Weights of a small mixture-of-experts language model, trained from scratch on English Wikipedia.
Size: 18 layers, width 256, vocabulary 13090, 52M parameters.
Experts: 2 picks a token, a sigmoid router.
Training: a variant of Muon for the experts, 7143 steps.
Below are experts of layer 11 (counted from 0) of a mixture-of-experts language model. Rows are named router (the router's row for the expert) and show model dimensions 128-255. Each number is 500 + 50 x the weight over its row's rms, rounded and kept within 0 to 999. Numbers have three digits each.
After each expert's rows: a language model's description of what the expert responds to. This comes from a sample of Wikipedia text that the model never trained on.

# expert 11
router:491493519535511522481417447431548435425547617415485484567545534463567487516496535482560492532492496411543489399605487432552499410440525526502473496575512497506451414445523398515418495428420569486489546548499515541455446481471584473441450537529469451545488480464533544482508543465468583503424527525518439506486504451422499532561444413441479535529470565557547589524403489519477540558461
Description: Colons after field labels in infobox lists like Modes:, ICAO:, Call sign:, plus semicolons, by, with, of, and taxonomy labels like Genus.

# expert 25
router:454441579541550516515410468417527464444607515443555450465488507517539548522439496477496495493526457450522458439526436383441513445433573456559477524434566604542574385536522424398367452505517572443557496603467485478595542555430499554485587534542497470512464504553469521468537460451439553518434523473518551470438464498430477623598515512581538553533529541497486508537511423592509493578416
Description: LaTeX math symbols like frac, backslash and braces, fragments of foreign words or Georgian script, and pieces of rare names such as Zogby.

# expert 10
router:471487472506503496411493572436491467371524548523481370554572558545493511575527515554493451534529573461516547359539550496476499499437574491502471547450530585497504458469440447427488471487466503557494450468508444490518479520495533484540472521501494525502520512494596550542619492479457575506517564416400471522548575538442523539535487481440498536566495565474649551551433455516547511596433
Description: Short lowercase fragments inside longer words and names, often after a consonant, such as in in Scandinavia, an in Dylan, at in Informatics.

# expert 5
router:512481501461523497434416533417483419423480548435531487523509514486557531532517647506529432470529511424466489337566538442479502403444453457572491627475522531491456421579474402424516580525557459500567460553491556485489482632387515457542513503474546517476489471528443531511523463408463546559500499470512449444513454508403467516476513514456445522508517647535413551532480472463477517440515
Description: Hyphens inside compounds like four-year and ISBNs, list-initial dashes after line breaks, opening parentheses before years, and minus or plus signs.

# expert 7
router:479438556480496501402425512499508483510513541465493490545511516475497499490519550496499468563523506392478472483571474468405474502477467486535471511517521505549461440568458473465527525459535494480586411507517487484516476539424579438456557620593576484494513482421530520525535441515439554588448495493479433487514539613418502526538468449519386540562531572522510520485464427603547513596412
Description: Commas ending a clause or list item, including those fused with quotes or brackets, plus including, such as, both, e.g. Springfield, Virginia.

# expert 24
router:473431537546546468454463442455481401407570503470515471486436515461532485549506506410546510503529529487456495432471527529497412455488479518490442486471483492545490508533524457444411493445438504574641522532442497472507523540406576434521581514603469584466520478518482653473517538472435477561472509532539509465574458510535567513552520371382477536519515595544526564410432491526476605513385
Description: List-leading dashes and table pipes at line starts, plus French or other Romance word endings and particles like de, ique, ie.

# expert 26
router:412459443543534499486451454478505491420532495470557428540487567454502511516448489470529453567596540466541429429595464450530490485496506457528441513572518443534444467558499493502410460493433551466537502510522438442491434530413521543454526568430543468565468449474487642487505524499408567497480591441493474490556463539424471615519466442515467562549542596497541552490413456497462557479488
Description: Words in place descriptions in geography sections, such as is located, near, southern, village, plus the, of, and commas after places.

# expert 22
router:482515477474528501512492443513558440431509585453567475568466511477487531534458523409521527537502546405412493436602441420492468368477446510435446567453492536501493402589455415422426598534441444508564496546548595531530409469455499520562532547528535522489515504506528532472516524450395567544482587473588445510544491489488493537558457407567478476491509588500570535521486449515558579470456
Description: Articles, possessives and demonstratives opening a noun phrase after prepositions, especially the, his, her, their, its, and possessive 's.

# expert 16
router:529495552500573484467426475478474439476501574500553473517538522531574512563500568471491476549413636422545543388560549448542501466491443475606494520474486548485450483588438502475504509500401501551559468547515535493508469522484528479468460569523538397477480503580534538526522522451442517540473461513539562474484444549478524505544440491453450527534493544545534548541423421525558538586423
Description: Abstract or event nouns and noun endings following the, a or his, such as role, career, image, order, considerations, votes, authority.

# expert 17
router:487489468483541522441481513309450403492522633498542450596493549489475608517449497441489492521520456385503477448561485470481496406431535483498514521465457480444448471501478538455503516533450459564575471504500470418493455447460510506548578609498464483483561542428473619518571556490493531460398535436566523472466475526460493523570545500525481568532537581490589484459482413512520573484465
Description: Pipe characters separating Markdown table cells, especially row-final pipes after empty or numeric cells, and table separator rows like |---|---|.

# expert 2
router:440592438491502517461500426427445474438511546424504493545534611550534521497515430561559481527486607451578463439552468416440506516490450503542481535471553510509438467557464449476466507506434578511561477515481471458608484546402465552499498590568484529496465510395529532507522504486420513556421515394553494413476527465427429578581503419491473535537461552549484471429418371511446511521510
Description: Adverbial particles after verbs such as up, back, out and down, plus year numbers, compass directions, and place-name endings in narrative prose.

# expert 14
router:491531484520565496455452427441547476467522515446481509508457583451535545511531478435591417585455518442457458435551500482518445482464472406503482491537467543522461424484461459486473598478464478525536526450558554521485460538433531407449507527487421537471474534473590557596482530443434526537417562404498494443500450498395499524612521460466586496562573563546522511555474424503470502527456
Description: Sentence-final periods, often before line breaks, plus commas and clause openers such as which, where, when, because, However.

# expert 8
router:451439476502443472509472507438499473448489554484532458511509510478540475540457552509554478490590440456477488478559496453452407502420478460532483529483478541558394398542437450465538437500535508445513386464510488422605438432476476479550513524528510478536577532565516517465527571398473571528445540539525601469564483423452401537574470402558481551538485563561601592496509466522428513487432
Description: Opening quotation marks and parentheses before titles, byte pieces of Chinese and Japanese characters, and title words such as What or of.

# expert 4
router:415442503526580430407443433426492468531538614477499505508576556482577516541460496537536447522427530432455489506570582430519580479405506454437459504524581497565509461582450381438461510559470520498501455558537564505479379567488474495522493605558510493469508455521550559551520519482459513529425551514507533485505556594470480505544504484418551490560516616555600552548528476595545537436453
Description: Pipe separators between numbers in sports statistics tables, plus prepositions like of, for, against, among, as in offers from overseas or people of Qumran.

# expert 19
router:440518473513560490444399492404469347507558571468513494563465579441530502548461594497604448506440524483501500428561430503544513413463522521567467590537488478479499517462420428439445537462412517478572402543536514475556401504503538477487451556480464485500465445521530597501525465494473560486446549454549492455528513615447552546657507439431523597497503567512584545467447429487482575556484
Description: Occupation or identity nouns ending short biographical descriptions and infobox fields, like politician, footballer, writer, basketball player, husband, plus line breaks after them.

# expert 9
router:525399441502582517495501485440528440538574500503532498494546539538497601524459572494505576544562503399408447437517528511472467488403489433512444458491541485541501461495455467496459571460420419451587427566415521475525512371441509494449430573511469508468437506540566519537553532401502517490437456422501510481519536519415503571515491425431470518505561525579464515482468493551480559501428
Description: Mid-word pieces like st, h, th, est, ast, mostly in foreign names and transliterations, e.g. Rajadhyaksha, Sashastra, Bohanna, stabbed.

# expert 3
router:469501486445545554521480503515481485426487517480510451522562566501490485514467567501572496516462540466547467464547489458431504499483498453553479524506520510465388409554497391429419507529520420493591496494506530453527512469464474462448554634568549500565456488505531530478580584472468538508477502547461558399574524454422503478672520464510521487552474560474512531509462333454516490512419
Description: Small integers and four-digit years standing as table cells, list numbers or enumerations, such as Level 3, (3) administration, 1950–1966.

# expert 6
router:482458496472524479393465483515539473391538635406517478504460549431508587492518543535549504525523528483520462422526485405463462392444461471532493571475466548532465441475441434336434460507432501460584505483504514404541487508455493440476543629494496551522490479481553588408589483484416537538422571503518508396542494484456487544525486476455476507539485556545586530528464466545549519450456
Description: Adjectives and quantifiers right after a, an or the, often suffix pieces like -ected and -ating, e.g. several, significant, joint, final.